Experts of a small language model.
Size: 17 layers, vocabulary 32768, 102M parameters.
Training: a variant of SOAP for the experts, 437M tokens, 6661 steps.
Below are experts of layer 3 (counted from 0) of a mixture-of-experts language model. Rows are named down (a neuron's output weights, with its number) and show model dimensions 192-223. Each number is 200 + 40 x the weight over its row's rms, rounded and kept within 0 to 999.
Before each expert's rows: a language model's description of what the expert responds to. This comes from a sample of Wikipedia text that the model never trained on.

# expert 47
Word-ending pieces such as plural s, es, os, and ton, plus stray digits, often in motorsport and table text.
down0,241,146,208,194,233,222,177,268,126,116,194,106,166,207,154,143,162,116,158,187,184,204,213,184,139,261,282,141,195,224,191,163
down1,188,231,144,222,187,166,171,206,222,199,219,215,230,155,190,192,279,238,220,192,247,177,204,191,200,202,243,208,184,121,231,202
down2,225,180,205,174,252,244,186,222,217,248,109,162,195,165,201,173,296,203,195,161,163,243,183,212,195,254,261,184,173,302,167,209
down3,164,269,193,145,194,225,192,170,164,211,219,153,235,216,196,167,255,172,239,168,184,247,220,150,202,142,215,231,163,182,270,263
down4,193,138,194,102,189,211,200,203,212,128,216,225,171,169,223,209,222,122,181,235,249,183,291,219,234,225,192,217,163,188,144,234
down5,208,259,251,204,237,251,230,174,183,135,147,212,284,217,256,225,164,167,214,154,201,154,282,170,166,191,233,253,147,274,226,128
down6,167,164,196,169,176,254,198,156,274,174,172,190,172,167,175,170,176,226,181,200,229,221,214,267,236,92,121,230,236,203,200,157
down7,170,212,237,205,224,201,175,171,227,159,185,215,198,209,303,206,227,159,229,188,227,158,218,139,191,95,178,264,162,201,253,159
down8,237,196,194,184,286,146,233,299,153,134,217,248,123,220,221,169,213,222,205,256,190,206,228,280,224,193,147,254,190,147,227,186
down9,231,148,193,222,196,207,143,173,134,171,257,217,189,202,252,222,165,197,220,222,152,159,149,275,174,185,181,307,183,178,321,148
down10,229,167,251,232,208,235,241,226,187,200,207,153,188,211,212,159,245,218,221,208,225,149,211,173,229,253,153,212,291,139,270,285
down11,209,143,189,259,235,197,163,204,136,232,192,205,206,230,190,215,219,289,188,143,143,223,201,223,196,240,167,164,208,251,175,213
down12,158,195,145,176,260,152,205,229,180,203,214,228,211,262,117,267,203,253,181,152,240,156,153,165,196,223,309,223,187,162,141,155
down13,223,203,185,251,254,171,204,201,275,186,135,169,207,179,217,267,258,211,176,218,223,230,224,244,244,235,84,202,280,226,179,194
down14,175,184,268,185,233,228,166,184,163,213,161,222,207,235,220,178,196,180,319,215,217,270,241,237,178,155,208,256,209,207,242,77
down15,137,195,227,218,241,143,115,225,123,198,217,142,172,212,250,204,227,201,271,222,248,132,164,214,267,103,266,205,206,165,145,163
down16,157,193,183,189,241,180,152,250,234,178,141,262,174,259,200,189,256,220,244,242,194,160,225,237,229,186,175,210,207,244,202,181
down17,267,233,240,224,211,192,198,199,167,220,168,178,195,272,272,176,233,256,141,239,185,220,264,216,195,205,135,208,152,198,279,173
down18,168,190,231,168,169,204,206,195,120,235,128,247,273,232,224,207,195,152,250,288,224,223,189,107,253,216,191,207,166,202,213,228
down19,152,196,210,159,241,245,120,184,178,154,187,177,211,253,191,185,195,191,213,171,220,129,171,133,179,223,160,240,220,204,126,129
down20,253,213,196,168,150,138,246,208,186,130,183,192,216,229,209,274,201,233,167,120,244,233,243,227,239,219,193,153,167,238,167,173
down21,226,255,240,212,222,218,255,245,150,176,170,210,251,169,76,224,224,145,143,178,251,188,190,223,202,179,199,209,145,272,271,234
down22,209,176,201,232,239,165,157,204,212,237,164,133,227,162,145,119,131,156,228,268,190,228,156,227,199,157,185,190,173,240,251,200
down23,203,172,241,229,258,185,277,157,275,168,132,239,201,181,235,186,192,174,224,220,182,167,143,188,210,229,164,251,165,186,164,179
down24,293,146,165,245,195,240,181,195,168,243,245,246,210,135,256,145,255,153,232,239,176,251,180,210,172,137,257,218,124,180,87,185
down25,290,134,238,187,165,247,227,279,160,198,151,238,228,232,143,171,226,162,210,183,223,202,175,148,193,197,158,204,195,228,147,247
down26,139,193,213,215,137,168,207,301,181,178,225,271,183,195,147,312,271,200,225,221,211,275,208,211,184,164,230,230,203,201,152,155
down27,162,195,209,241,326,212,179,188,253,222,244,195,236,220,213,229,162,228,216,183,202,178,205,249,288,180,181,176,300,213,132,165
down28,167,167,165,269,222,111,288,196,232,233,327,201,202,183,238,171,226,208,152,257,245,142,262,169,141,188,195,215,165,183,228,178
down29,164,241,166,216,197,166,179,212,263,172,185,233,204,201,271,183,199,195,220,202,172,123,214,188,58,185,229,185,208,247,223,189
down30,177,205,181,184,205,224,223,125,223,137,167,262,266,170,230,179,185,184,138,173,211,133,170,142,282,210,258,178,227,225,195,188
down31,146,216,179,246,242,152,281,221,128,152,206,193,219,219,137,187,137,197,257,185,227,184,288,176,246,231,216,285,198,174,231,239
down32,157,230,160,213,225,223,211,186,177,239,203,207,240,255,245,207,200,208,96,239,213,153,256,173,215,217,211,245,139,216,230,208
down33,185,234,205,162,161,158,191,254,184,151,208,230,194,138,159,290,184,257,193,98,224,196,268,208,225,181,178,112,159,245,146,158
down34,172,262,226,187,157,191,208,239,220,169,180,130,161,202,125,191,188,155,295,190,201,193,210,222,191,164,187,175,206,268,196,167
down35,143,199,258,214,187,193,220,183,218,241,231,231,183,257,174,207,192,223,255,243,191,275,185,232,165,201,215,254,196,269,214,181
down36,202,234,230,229,243,165,201,225,209,203,201,264,195,238,199,166,203,177,206,306,230,163,151,207,210,216,140,233,231,132,241,131
down37,176,200,217,189,172,227,199,159,245,225,175,196,208,156,232,192,230,211,175,177,202,166,98,282,170,202,169,152,211,208,210,255
down38,237,294,138,207,218,231,165,162,229,257,183,140,204,104,228,186,246,331,205,174,191,168,247,197,242,214,186,227,201,152,232,149
down39,226,212,184,181,174,200,178,194,185,169,134,131,182,182,274,160,164,217,250,235,189,229,120,219,238,211,198,160,139,218,206,214
down40,217,138,152,208,182,188,193,204,225,130,211,225,176,245,183,149,204,209,197,260,150,168,224,231,190,198,186,253,186,179,243,205
down41,224,212,173,143,150,176,214,253,157,190,164,209,151,200,210,163,248,215,156,188,148,218,222,157,197,201,188,243,168,203,156,187
down42,200,290,170,220,112,162,138,197,203,217,248,234,224,189,214,201,220,217,202,105,206,134,325,206,174,210,249,256,189,191,176,162
down43,163,218,161,154,202,175,168,190,211,140,214,224,167,170,264,213,179,171,228,181,223,311,131,195,132,222,151,186,231,213,233,116
down44,169,202,194,215,139,250,229,155,304,179,276,246,175,205,241,185,168,221,148,204,198,192,189,213,159,157,190,243,223,180,197,147
down45,156,274,264,191,270,148,165,218,155,220,200,232,158,116,164,194,225,201,204,207,249,139,231,186,194,131,220,209,254,115,138,193
down46,197,176,180,218,199,129,245,292,193,194,108,224,141,278,132,244,255,192,211,188,167,221,249,238,204,221,172,197,228,209,189,208
down47,217,221,244,183,211,196,217,193,227,139,155,138,206,165,215,157,200,204,270,227,218,262,180,232,222,254,236,85,186,214,175,187
down48,176,295,223,138,136,173,191,197,189,182,223,233,187,188,302,231,163,249,207,225,150,216,211,128,231,138,202,180,158,233,189,144
down49,179,198,219,218,232,139,238,245,194,207,251,173,114,258,211,251,244,223,227,168,225,287,223,86,299,208,191,172,132,206,192,239
down50,186,230,187,155,284,144,160,207,191,212,174,152,202,201,204,242,222,145,152,202,223,240,137,169,263,190,151,172,120,163,136,251
down51,187,182,203,236,193,142,212,220,218,219,183,217,211,166,256,179,221,183,235,152,217,226,253,215,124,276,178,195,174,153,145,131
down52,220,200,215,273,212,180,197,191,214,230,202,208,183,217,238,248,181,173,201,217,224,165,204,234,253,210,247,212,185,194,237,202
down53,217,136,201,170,101,207,231,172,229,210,200,167,173,223,252,128,113,206,211,243,165,174,218,171,245,161,281,232,234,191,203,135
down54,145,153,190,151,225,237,223,215,122,272,192,185,186,192,218,160,218,226,209,199,204,188,163,185,255,141,155,141,226,183,172,174
down55,201,195,194,193,137,197,219,213,271,163,233,272,224,235,125,153,133,236,217,171,223,211,260,159,162,198,197,204,311,188,221,199
down56,169,191,219,258,176,141,240,285,238,196,183,215,74,217,165,219,132,214,189,213,175,128,184,229,218,194,201,154,199,210,198,222
down57,183,211,178,244,254,204,192,219,265,122,178,227,243,181,175,229,120,184,144,232,220,141,191,143,244,180,184,163,202,141,277,205
down58,248,181,202,197,163,176,242,252,238,190,154,190,212,191,166,215,272,185,268,204,268,201,190,211,184,179,164,188,265,187,239,217
down59,232,117,191,204,320,178,234,185,193,258,159,185,165,193,214,198,216,159,202,216,204,255,177,206,217,183,234,268,229,221,238,220
down60,229,233,205,215,209,140,172,225,199,174,225,167,188,175,190,152,229,179,167,182,148,224,284,208,182,216,173,194,133,178,261,145
down61,106,267,248,199,227,197,125,202,192,203,259,235,168,173,132,112,234,185,193,211,193,178,219,153,176,293,244,239,168,211,173,203
down62,268,170,179,126,222,219,178,183,153,194,160,163,228,211,219,224,199,241,249,135,231,210,291,161,163,176,173,183,223,112,284,250
down63,218,211,239,186,204,200,254,199,253,230,137,183,189,318,209,178,188,229,147,184,216,181,276,210,200,260,214,224,187,195,199,168

# expert 56
Middle and initial pieces of non-English personal and place names in sports tables and lists, like San, Kar, -er, -ker.
down0,221,158,258,137,249,262,208,241,300,179,174,275,306,206,140,186,171,132,207,261,244,173,202,193,211,217,285,256,205,212,165,166
down1,220,259,150,243,193,208,140,200,116,154,212,136,181,155,269,190,144,232,251,178,297,156,112,245,221,237,229,141,248,188,187,182
down2,219,195,250,239,175,177,243,196,206,166,207,162,168,170,195,222,145,243,169,168,185,170,212,199,144,110,253,172,184,227,282,134
down3,229,164,213,212,164,204,186,183,211,187,186,187,261,257,186,200,218,203,256,215,282,141,182,201,243,235,254,220,150,220,195,172
down4,164,197,226,159,155,243,275,119,169,208,244,207,212,170,239,189,226,171,177,175,217,186,149,223,103,273,251,219,239,246,172,229
down5,234,146,161,216,249,134,209,177,193,169,237,226,271,255,157,217,252,143,178,154,207,224,221,209,209,173,176,134,162,283,232,167
down6,196,152,204,203,207,209,220,198,197,169,233,159,186,239,243,137,213,163,176,209,110,209,231,249,172,203,157,267,159,312,211,184
down7,240,256,164,213,173,172,219,263,261,237,247,211,227,211,161,141,116,184,236,207,199,182,284,182,187,225,281,163,212,228,212,204
down8,200,208,179,185,217,146,170,175,181,236,168,207,204,232,219,211,173,265,208,245,204,133,169,193,140,236,155,209,216,149,167,168
down9,239,205,300,184,164,234,217,246,195,186,207,151,223,272,111,158,202,203,308,144,233,245,260,240,197,100,183,231,197,162,142,166
down10,191,186,163,153,141,268,43,231,217,197,212,246,195,275,197,218,229,226,253,188,135,225,235,210,221,221,220,188,96,183,169,172
down11,195,158,156,197,220,228,171,243,176,246,203,120,218,199,187,175,211,193,150,220,176,189,227,142,155,246,241,213,168,261,178,174
down12,212,199,235,254,175,189,165,261,157,148,120,203,206,200,207,108,177,156,210,146,210,235,210,257,174,205,241,239,207,284,177,200
down13,182,211,225,176,220,251,178,166,126,189,225,184,258,146,186,150,151,267,224,182,155,141,213,220,247,137,227,156,269,220,104,192
down14,176,301,214,218,243,187,235,187,185,187,206,133,278,171,218,265,231,232,212,107,259,241,249,211,203,190,205,210,289,175,222,227
down15,188,175,195,158,176,239,228,178,255,182,169,170,191,207,169,189,167,231,137,253,205,225,187,254,172,201,205,192,205,228,228,216
down16,251,209,198,269,202,145,150,253,126,231,126,182,259,167,219,194,165,184,177,192,182,125,224,208,219,214,210,189,201,210,166,164
down17,200,273,248,245,204,189,184,226,185,175,250,153,220,196,244,173,193,206,245,237,164,166,146,275,103,272,226,161,223,217,139,186
down18,213,222,274,171,156,215,259,230,274,226,230,178,221,224,153,156,230,236,219,216,210,191,186,193,232,259,209,128,278,181,251,161
down19,198,218,127,270,145,144,199,179,213,227,163,219,228,236,190,208,240,186,224,202,177,274,154,236,139,199,238,289,190,207,202,124
down20,237,199,153,193,121,226,227,136,156,226,184,166,173,236,126,215,213,236,196,206,172,239,225,264,132,280,245,190,168,183,181,101
down21,238,221,232,215,240,183,235,217,146,259,159,234,178,209,151,243,134,143,184,222,196,166,182,136,179,165,149,207,198,183,289,209
down22,198,157,224,128,240,180,197,228,238,211,149,228,226,193,189,226,156,267,204,233,240,184,178,211,219,197,196,244,206,218,180,245
down23,207,197,221,108,205,125,206,198,179,191,233,202,269,181,180,184,196,212,137,226,219,232,175,198,201,238,217,219,202,226,194,287
down24,211,192,209,196,151,144,300,161,222,165,234,210,151,236,195,213,233,101,167,251,160,280,170,211,164,281,173,182,231,169,256,206
down25,153,166,195,201,120,190,227,235,260,188,152,225,213,154,200,154,162,256,254,195,260,266,243,215,204,197,155,204,215,166,206,177
down26,225,160,241,202,227,143,160,223,161,257,245,222,231,206,246,271,187,180,163,182,150,307,127,237,204,214,161,229,209,174,241,230
down27,211,164,254,209,183,199,233,220,255,155,179,262,180,181,201,190,232,179,193,251,216,263,172,265,202,182,171,184,221,237,256,189
down28,115,180,187,145,198,134,232,168,161,282,182,201,235,198,139,189,264,145,258,226,206,179,130,185,249,217,162,199,253,172,282,195
down29,159,237,196,178,196,196,216,123,233,190,171,173,211,193,273,169,184,192,153,214,165,160,147,236,133,182,185,272,155,177,193,172
down30,161,241,249,170,228,263,94,276,221,212,168,153,232,227,207,222,212,201,240,156,259,149,205,150,194,191,273,264,181,168,278,251
down31,214,233,254,168,226,231,149,185,254,165,167,151,165,255,173,255,165,182,177,219,257,219,225,172,228,276,140,145,233,199,260,236
down32,149,252,228,135,172,191,183,233,207,227,180,204,224,174,187,141,194,175,238,280,205,244,154,100,215,98,209,235,168,197,257,184
down33,99,154,192,187,171,150,127,197,237,208,209,230,233,135,167,189,188,285,272,148,216,176,120,161,239,211,215,189,236,215,226,207
down34,184,159,132,248,227,173,209,192,200,164,146,164,181,203,145,240,172,167,265,125,152,183,204,261,218,243,203,128,234,187,167,215
down35,171,190,185,200,186,231,184,257,179,246,188,158,206,232,144,191,234,172,245,151,200,190,187,107,202,183,166,179,118,186,155,252
down36,260,227,269,177,177,180,152,270,210,269,256,139,210,171,120,218,211,200,219,203,211,197,136,130,213,192,206,169,254,233,217,148
down37,103,264,196,235,289,162,195,218,232,237,220,179,227,162,191,317,194,168,210,159,271,202,208,130,192,217,208,217,204,213,176,173
down38,178,167,222,153,228,180,224,125,228,226,231,157,199,211,217,158,264,160,219,215,174,156,247,138,216,202,229,183,249,170,139,180
down39,252,193,124,180,167,195,215,177,234,185,212,175,189,232,251,206,215,163,208,238,176,183,181,221,135,235,166,157,240,184,263,202
down40,190,211,298,224,195,93,236,240,265,202,186,201,158,243,223,213,161,210,225,204,219,158,160,246,175,280,218,181,216,198,245,199
down41,174,162,191,162,175,239,264,171,186,164,211,189,196,230,216,235,136,224,198,195,166,235,204,162,171,171,191,172,192,145,175,172
down42,230,179,223,171,159,198,254,196,187,183,179,192,120,247,201,259,167,167,215,125,248,128,173,230,170,160,208,132,134,190,180,192
down43,242,154,173,167,213,125,222,205,192,268,210,288,188,230,168,202,176,240,185,149,242,235,188,200,215,261,209,194,226,206,177,237
down44,182,227,200,188,240,166,206,222,212,223,221,187,220,171,152,235,151,186,259,233,196,230,144,222,197,192,200,232,229,312,208,137
down45,243,246,188,168,160,253,197,189,214,151,193,245,207,225,271,178,168,193,159,216,191,199,192,182,204,144,201,182,200,125,236,231
down46,221,252,210,185,216,246,234,274,249,209,155,247,95,187,277,160,131,112,140,215,202,174,169,189,208,158,165,152,205,272,220,153
down47,203,276,193,176,133,226,227,168,219,187,233,219,220,171,154,145,221,153,184,183,165,259,156,232,207,204,261,230,256,144,113,232
down48,153,156,223,165,214,138,152,197,194,190,245,241,186,143,233,185,223,192,237,230,241,114,232,202,249,144,221,203,198,169,202,162
down49,160,271,194,242,223,196,199,276,148,145,225,159,218,326,193,187,250,202,217,244,182,162,233,195,194,205,193,200,141,225,133,225
down50,222,188,163,160,191,160,192,158,231,246,219,224,215,196,268,261,205,177,279,163,140,280,156,189,159,204,202,207,255,155,203,88
down51,227,172,223,204,166,137,207,132,92,172,250,168,234,155,226,249,209,205,219,148,213,271,197,172,175,213,175,163,186,249,134,193
down52,221,151,254,189,250,215,236,265,123,224,248,206,184,138,172,249,187,95,169,259,241,201,230,231,159,220,218,250,132,243,255,257
down53,233,257,165,218,208,179,212,159,181,204,177,216,206,156,154,224,238,233,185,140,199,154,209,186,193,219,125,217,209,222,164,164
down54,179,226,131,119,248,256,242,173,236,202,238,212,217,175,132,161,160,157,180,200,193,190,167,200,165,203,247,211,181,186,264,180
down55,194,224,170,238,141,184,234,160,175,211,179,216,164,177,148,207,157,244,184,183,214,190,151,178,201,248,188,165,221,194,170,194
down56,232,178,215,233,170,182,257,236,289,138,158,183,226,241,197,210,192,187,124,181,233,209,192,185,239,219,176,161,215,169,229,199
down57,205,226,289,184,162,208,210,173,222,181,203,117,211,170,254,230,243,194,209,242,186,249,218,212,214,185,195,121,293,203,178,210
down58,141,135,271,308,178,225,205,239,230,302,176,148,205,188,182,168,190,114,188,201,225,200,211,187,191,203,160,279,260,115,165,267
down59,179,246,151,160,208,205,224,199,193,204,182,180,204,211,191,267,160,215,178,164,192,117,172,209,246,210,238,230,268,183,265,132
down60,229,234,182,192,201,235,191,205,199,264,230,165,161,209,240,237,169,192,196,191,178,139,249,215,152,154,256,174,202,263,145,172
down61,202,217,164,132,206,215,216,175,173,182,326,235,207,182,151,200,296,282,192,184,183,178,245,185,201,222,144,200,152,278,151,174
down62,167,180,189,200,166,178,227,173,238,165,172,189,225,155,194,230,229,168,151,204,257,228,166,236,175,181,157,183,199,148,247,165
down63,232,204,198,225,224,113,196,174,137,214,218,272,190,200,235,194,177,145,225,203,194,233,207,152,263,185,168,177,246,162,160,209

# expert 55
Middle fragments of rare or technical words, often species and scientific terms, such as ibr in colibrí, arc, ct, ve.
down0,231,184,255,241,220,252,153,147,204,262,204,204,255,124,204,232,200,268,200,193,141,174,149,207,168,230,111,140,182,209,223,217
down1,104,232,154,156,114,184,160,199,232,243,191,278,127,207,199,182,208,270,190,222,230,226,170,196,176,179,196,240,218,131,170,218
down2,163,208,195,230,225,212,198,200,152,216,185,128,256,259,234,178,217,128,192,211,218,227,217,201,188,272,217,196,245,280,230,204
down3,166,184,264,252,192,147,186,189,177,178,185,184,149,272,194,164,251,165,158,258,167,204,179,197,237,149,120,171,199,209,153,228
down4,175,163,227,261,193,198,263,215,196,168,219,185,199,157,203,217,231,219,113,171,212,138,155,191,196,192,246,243,199,223,249,226
down5,227,155,194,179,171,291,202,109,136,223,202,221,166,206,220,163,187,293,288,179,144,203,265,186,236,132,154,213,146,183,179,196
down6,240,188,185,215,239,202,212,234,143,251,214,175,198,192,119,187,218,215,215,249,181,259,235,230,227,135,223,227,160,210,250,149
down7,224,237,184,250,179,124,183,192,240,206,196,154,178,190,213,185,242,187,293,199,218,194,169,157,148,252,111,168,112,169,137,256
down8,173,157,282,188,215,198,237,215,210,150,182,215,187,212,211,138,227,213,223,222,167,190,165,183,200,227,207,218,224,180,182,238
down9,132,300,164,173,213,270,198,161,167,203,242,125,273,185,158,210,218,249,208,213,188,142,240,172,155,156,295,171,261,136,183,214
down10,268,208,143,235,198,145,133,160,241,270,202,141,188,174,215,145,128,176,222,210,175,143,223,214,184,241,193,179,161,199,173,193
down11,208,223,221,278,174,215,196,148,231,225,262,141,144,171,255,216,257,193,152,207,170,181,278,126,201,180,150,136,200,180,207,221
down12,261,173,171,241,243,229,269,173,222,222,307,226,206,179,226,164,184,180,106,232,157,246,200,197,183,259,266,194,200,237,172,238
down13,197,212,226,173,117,240,252,199,207,145,258,225,238,201,262,243,258,194,205,187,184,234,205,191,215,190,174,257,248,178,141,187
down14,244,120,155,212,150,183,203,257,161,174,270,182,154,177,209,158,204,205,188,249,214,127,129,166,198,247,198,131,200,236,205,240
down15,223,163,199,139,184,207,260,202,183,142,200,201,197,189,244,235,125,229,195,181,165,223,185,232,182,161,254,120,152,277,211,165
down16,209,189,174,200,226,170,190,211,197,230,199,196,167,179,223,172,215,225,165,175,179,229,227,203,209,218,217,217,67,184,241,232
down17,111,205,141,240,212,208,185,189,241,202,258,144,219,167,192,244,167,182,187,191,183,243,191,216,181,146,189,175,137,165,137,183
down18,256,240,236,239,154,199,241,183,249,175,145,229,194,220,205,185,161,264,168,238,253,157,206,196,184,228,178,111,152,254,140,173
down19,173,189,228,257,155,216,265,188,162,153,198,152,144,211,228,127,156,242,207,154,187,192,269,224,258,230,254,182,177,188,155,245
down20,176,137,204,243,107,197,209,231,172,272,265,202,233,167,202,207,180,233,253,156,195,249,241,150,227,171,160,158,214,240,170,187
down21,231,211,187,206,244,194,318,214,215,203,218,175,220,225,239,285,146,225,176,225,220,206,180,142,193,268,223,174,148,209,221,153
down22,163,159,207,204,166,162,192,189,199,295,193,206,171,101,170,168,177,192,215,238,171,216,244,197,202,161,241,208,182,173,193,158
down23,165,170,228,237,236,237,140,225,208,228,203,177,186,165,203,195,195,220,145,144,210,231,180,171,203,200,219,168,275,245,269,204
down24,185,226,165,175,166,197,139,239,232,150,171,195,188,241,228,263,220,196,247,186,183,202,203,166,190,221,238,242,212,282,170,231
down25,197,216,243,182,267,211,215,197,210,205,197,219,136,176,210,245,159,82,216,234,209,211,204,141,227,214,201,191,200,253,215,215
down26,179,215,134,252,166,206,194,139,161,205,193,177,226,204,176,218,253,134,208,282,210,247,171,176,222,181,202,264,257,213,150,146
down27,172,190,200,270,162,177,165,162,209,219,168,194,224,213,153,239,208,197,209,184,142,145,282,230,228,228,179,243,264,190,223,234
down28,216,187,198,249,187,167,161,218,200,203,177,223,151,232,218,239,192,234,145,199,177,206,165,225,208,182,247,194,276,123,296,172
down29,255,186,250,184,247,194,236,214,206,160,231,277,153,204,196,129,190,222,240,188,183,225,181,207,281,200,197,176,225,275,230,197
down30,170,295,198,191,109,152,200,144,206,184,257,258,249,210,205,262,209,255,220,130,191,177,195,150,195,270,142,188,211,240,225,218
down31,190,190,186,204,174,149,204,248,241,128,225,263,185,185,178,195,282,150,236,232,191,212,205,145,217,292,158,231,188,194,182,190
down32,242,232,192,256,182,159,194,172,215,299,189,198,233,238,217,237,228,232,202,218,173,218,246,246,275,248,199,228,197,154,243,157
down33,170,277,227,181,229,208,209,262,259,165,143,169,189,197,186,118,162,174,228,242,211,194,224,220,203,201,134,218,213,220,236,170
down34,234,292,216,247,195,106,274,225,129,243,240,276,227,182,184,201,225,243,146,141,153,216,257,166,261,136,243,138,215,128,184,192
down35,115,185,260,142,218,279,247,163,241,126,205,179,149,202,209,215,175,174,143,213,221,217,212,216,199,175,184,217,168,186,200,186
down36,155,245,269,206,237,107,182,220,277,261,236,232,163,164,238,220,158,204,214,164,205,271,171,140,228,144,263,202,222,184,158,150
down37,191,190,181,127,229,215,213,233,281,187,168,203,205,168,167,173,117,173,217,265,230,239,187,161,162,272,195,204,278,162,185,189
down38,216,165,128,165,163,212,223,186,151,215,182,149,265,174,252,141,235,280,175,168,183,180,189,123,113,190,192,218,203,267,177,203
down39,228,188,160,238,258,170,221,216,205,191,224,250,204,83,191,227,224,178,209,231,107,161,134,238,189,169,160,225,160,146,215,239
down40,156,131,159,187,208,257,221,199,203,205,177,171,207,200,215,240,161,289,171,121,141,191,247,203,196,239,151,224,258,214,116,240
down41,208,140,268,249,142,186,186,188,167,238,252,237,195,211,177,246,248,204,233,229,172,201,337,200,207,239,217,207,155,173,148,198
down42,199,217,188,245,199,237,293,258,155,140,320,182,174,124,241,237,119,148,230,118,197,147,162,213,237,121,209,137,133,179,230,233
down43,184,185,213,278,233,206,247,145,183,192,200,231,208,231,259,194,253,187,186,202,202,162,192,171,126,154,203,267,234,216,175,145
down44,220,173,184,93,215,131,222,222,208,239,172,252,247,191,97,183,207,206,184,230,164,174,244,179,225,203,197,188,183,178,243,154
down45,178,168,287,178,196,212,215,236,217,196,188,150,202,174,149,143,242,174,159,200,229,222,178,197,237,115,175,224,163,230,216,292
down46,229,214,248,226,184,153,208,241,159,225,239,198,183,228,268,272,184,219,269,189,161,280,190,180,170,237,162,172,174,174,175,255
down47,240,166,241,231,238,144,163,176,157,131,214,113,212,215,121,294,159,204,189,215,265,196,169,249,190,214,237,271,166,187,224,205
down48,194,198,167,162,139,219,194,187,167,150,275,210,238,228,217,166,214,163,285,243,153,235,224,236,171,207,143,224,197,158,142,187
down49,259,143,236,205,197,213,210,252,186,163,183,199,183,150,83,216,213,220,283,140,225,224,213,142,193,131,258,256,266,204,112,212
down50,193,202,214,141,178,250,200,131,179,207,199,249,264,148,192,108,162,218,167,138,154,199,238,275,211,185,215,128,205,136,148,212
down51,151,268,219,147,225,183,223,196,172,219,184,245,172,159,215,261,251,199,140,136,200,231,185,200,152,197,257,191,212,161,161,204
down52,182,133,174,205,187,259,286,236,266,214,197,174,131,226,163,208,192,93,176,119,223,182,246,272,209,197,218,211,139,228,244,163
down53,236,243,160,150,211,229,147,196,216,171,223,228,185,204,217,203,224,282,179,248,114,202,239,166,265,222,217,259,173,223,186,211
down54,268,250,194,168,192,243,190,185,188,278,250,222,235,258,270,211,257,238,190,166,314,214,191,238,214,164,185,200,203,223,143,173
down55,162,202,206,187,254,230,222,151,196,317,199,122,131,223,212,184,217,179,166,161,210,171,254,193,243,187,229,219,281,219,200,179
down56,170,115,218,218,254,148,263,194,236,248,168,181,148,233,227,189,197,240,141,295,225,198,126,200,173,243,233,180,198,334,194,159
down57,218,215,248,197,224,181,273,161,222,196,161,182,151,246,219,233,161,242,161,194,152,162,164,209,239,173,168,278,159,198,214,272
down58,182,279,158,201,204,134,272,141,175,150,209,94,249,211,198,224,250,226,195,180,194,178,205,247,154,211,118,85,215,190,220,255
down59,192,120,250,232,168,108,127,157,210,252,160,226,197,199,198,192,241,130,233,202,136,213,229,253,183,182,261,191,185,233,229,186
down60,209,238,222,221,173,193,197,174,182,176,179,217,185,215,154,203,104,192,145,274,241,275,156,208,246,217,224,192,226,202,121,235
down61,148,223,170,157,189,201,222,265,209,246,148,256,237,193,206,132,141,204,203,205,284,175,224,237,256,228,195,212,232,198,150,176
down62,152,237,248,230,150,193,190,147,211,191,205,143,249,245,240,196,259,207,224,193,245,192,237,174,149,222,236,220,134,165,199,212
down63,240,198,215,166,181,213,271,225,176,336,171,195,197,158,167,240,234,184,178,261,233,156,154,199,249,172,225,181,167,287,231,172